Weights of a small mixture-of-experts language model, trained from scratch on English Wikipedia: 2 picks a token.
Below are experts of layer 7 (counted from 0) of a mixture-of-experts language model. Rows are named router (the router's row for the expert), down (a neuron's output weights, with its number) and show model dimensions 336-383. Each number is 50 + 10 x the weight over its row's rms, rounded and kept within 0 to 99.
After each expert's rows: "comes before" lists some tokens at least twice as common just after its tokens as in all text. This comes from a sample of Wikipedia text that the model never trained on. Tokens count by the router's weight.

# expert 11
router:39 38 63 63 50 61 33 51 47 53 66 44 44 44 45 57 43 52 51 60 60 56 52 46 59 63 37 65 54 59 55 54 48 44 36 59 44 35 50 56 40 44 41 62 39 55 56 59
down0:37 49 36 33 43 28 49 54 57 38 47 34 37 41 50 52 55 43 61 73 54 57 46 69 64 41 42 41 49 28 54 55 27 44 59 37 47 34 54 59 44 50 45 70 54 35 45 62
comes before: "- ", "\n", "\n\n", "2", "\"", "0"

# expert 16
router:37 37 41 40 68 50 41 56 61 28 56 53 37 58 50 50 51 61 41 59 59 67 56 49 51 52 45 40 63 53 55 36 46 58 37 64 44 33 34 67 40 41 49 58 60 73 59 44
down0:37 49 49 57 49 65 58 46 63 50 31 33 51 41 40 44 71 49 54 65 47 45 28 48 57 42 39 60 48 46 50 47 58 33 59 48 42 41 47 55 42 29 40 39 54 76 44 51
comes before: ", ", "'", "us ", "ic ", "-", "\" "

# expert 27
router:39 38 62 68 55 50 38 40 51 50 65 36 48 44 47 64 51 56 37 49 46 54 54 48 64 63 36 56 66 61 51 55 49 43 39 73 45 43 34 58 38 56 45 61 32 64 40 53
down0:38 45 57 39 22 36 60 60 38 41 49 71 67 54 47 58 58 56 35 55 54 42 35 69 36 46 46 60 52 29 43 50 48 70 42 48 50 47 52 41 66 48 58 54 62 42 55 44
comes before: "0", "3", "4", "1", "2", "5"

# expert 1
router:30 44 30 44 41 68 40 39 51 40 39 61 35 70 45 43 39 42 45 60 49 61 35 51 62 47 48 55 32 48 43 66 32 41 45 61 42 43 55 46 70 37 33 42 63 63 65 52
down0:50 49 73 37 44 48 46 48 63 28 26 49 62 54 29 55 44 64 60 54 60 38 47 57 40 39 60 37 44 48 42 27 50 44 58 44 47 40 58 36 43 54 50 65 45 66 53 41
comes before: ", ", ". ", ".", "'", "-", "\" "

# expert 12
router:46 39 60 56 67 56 39 43 67 52 65 39 47 69 33 60 36 56 55 52 54 58 62 39 55 65 45 64 64 66 52 44 59 38 44 59 48 40 58 70 39 53 40 47 67 58 48 65
down0:53 41 48 40 55 42 44 56 42 57 55 50 78 52 50 51 38 43 68 57 58 51 41 26 52 39 58 53 50 56 44 37 35 59 59 42 41 29 42 58 45 50 51 37 48 57 77 40
comes before: "| ", "es ", "% ", "|", "ed ", "s "

# expert 17
router:43 38 59 52 45 53 52 50 57 56 66 48 59 33 36 60 38 59 41 60 40 48 57 35 64 53 53 46 48 66 47 35 40 42 39 61 39 46 47 62 25 60 42 52 41 60 54 55
down0:49 45 51 56 56 71 54 55 46 57 53 55 50 58 37 43 49 56 46 64 37 26 58 41 61 46 35 47 42 43 67 37 47 56 39 46 44 49 47 55 44 50 62 50 48 39 48 59
comes before: "\n", "| ", " ", "\n\n", "ar", "; "

# expert 6
router:41 37 55 57 58 51 40 48 61 51 63 34 46 58 27 65 41 59 47 58 53 48 57 53 61 67 40 60 64 61 45 47 61 49 42 59 42 32 53 58 43 39 31 51 33 64 50 62
down0:61 34 66 56 56 56 41 56 76 43 56 55 64 43 37 62 42 59 37 43 63 55 30 53 57 53 46 53 41 42 57 58 46 54 43 72 43 56 46 50 56 40 47 35 46 57 60 49
comes before: "- ", "| ", "|", "198", "199", "201"

# expert 34
router:38 39 59 58 56 59 38 31 60 57 60 41 37 67 43 62 40 57 31 64 54 50 46 42 54 59 40 56 60 61 50 53 60 54 39 56 40 33 41 59 36 53 38 63 44 55 51 57
down0:49 48 52 47 29 43 57 38 67 39 47 60 47 46 40 42 67 63 33 54 49 47 53 35 46 66 44 48 63 30 35 40 61 43 38 41 45 62 41 41 52 42 42 50 52 36 57 23
comes before: "\n", "\n\n", "0 ", "1 ", "2 ", "5 "

# expert 4
router:43 53 63 42 64 36 59 54 56 53 64 48 48 29 64 48 30 58 59 62 60 49 60 56 62 35 23 64 41 46 58 23 59 62 55 50 42 28 46 49 55 47 46 46 50 37 51 32
down0:54 35 48 53 51 59 52 41 56 38 35 59 55 62 49 48 68 46 32 30 48 56 41 45 45 37 58 50 46 39 58 41 49 51 49 38 58 38 64 48 60 37 59 56 50 45 45 58
comes before: "of ", "and ", "in ", "to ", "for ", "is "

# expert 14
router:51 41 64 64 59 51 43 47 70 46 65 46 35 57 48 65 39 58 49 52 45 49 62 35 52 64 44 51 57 56 33 48 59 42 40 53 49 42 46 62 42 48 40 60 54 61 42 62
down0:47 60 57 49 52 40 50 52 52 52 42 46 45 59 56 63 42 54 48 62 41 54 55 65 58 41 72 45 40 24 64 59 48 50 60 38 48 55 36 66 67 36 53 50 34 73 46 44
comes before: "| ", "(", " ", "|", "was ", "s "

# expert 10
router:45 45 52 64 61 50 41 43 51 52 55 58 42 52 56 64 50 48 45 52 53 67 56 30 54 55 54 49 43 54 49 64 53 44 45 52 60 44 27 59 46 37 52 66 41 57 56 51
down0:47 48 44 44 35 66 51 42 51 35 56 39 40 66 48 45 44 47 64 61 45 73 52 45 50 52 55 37 38 56 34 58 67 57 44 55 67 52 40 60 53 49 56 48 49 42 64 45
comes before: "the ", "to ", "that ", "a ", "as ", "in "

# expert 15
router:39 40 62 58 54 56 41 43 61 60 62 41 49 64 45 60 40 55 36 68 40 62 43 40 62 60 34 50 59 58 53 45 60 33 42 56 45 38 54 66 36 42 41 58 48 66 46 63
down0:46 51 58 53 55 56 40 35 42 61 47 70 40 64 51 31 51 32 51 36 56 62 47 56 24 35 50 59 52 37 35 48 34 56 60 55 54 69 60 40 52 61 70 56 37 41 46 61
comes before: "to ", "in ", "and ", "the ", "of ", "for "

# expert 21
router:37 39 45 60 57 70 37 36 67 59 52 36 54 52 42 55 46 61 43 53 51 44 62 36 62 62 42 45 65 58 42 41 48 46 41 53 30 45 41 74 46 43 52 52 48 66 50 54
down0:59 52 58 40 50 56 44 55 63 50 50 53 56 49 40 54 47 50 59 57 55 34 46 43 53 53 58 58 54 44 24 54 46 36 59 50 49 49 44 64 56 48 60 52 52 51 35 38
comes before: "| ", " ", "York ", "as ", "|", ":"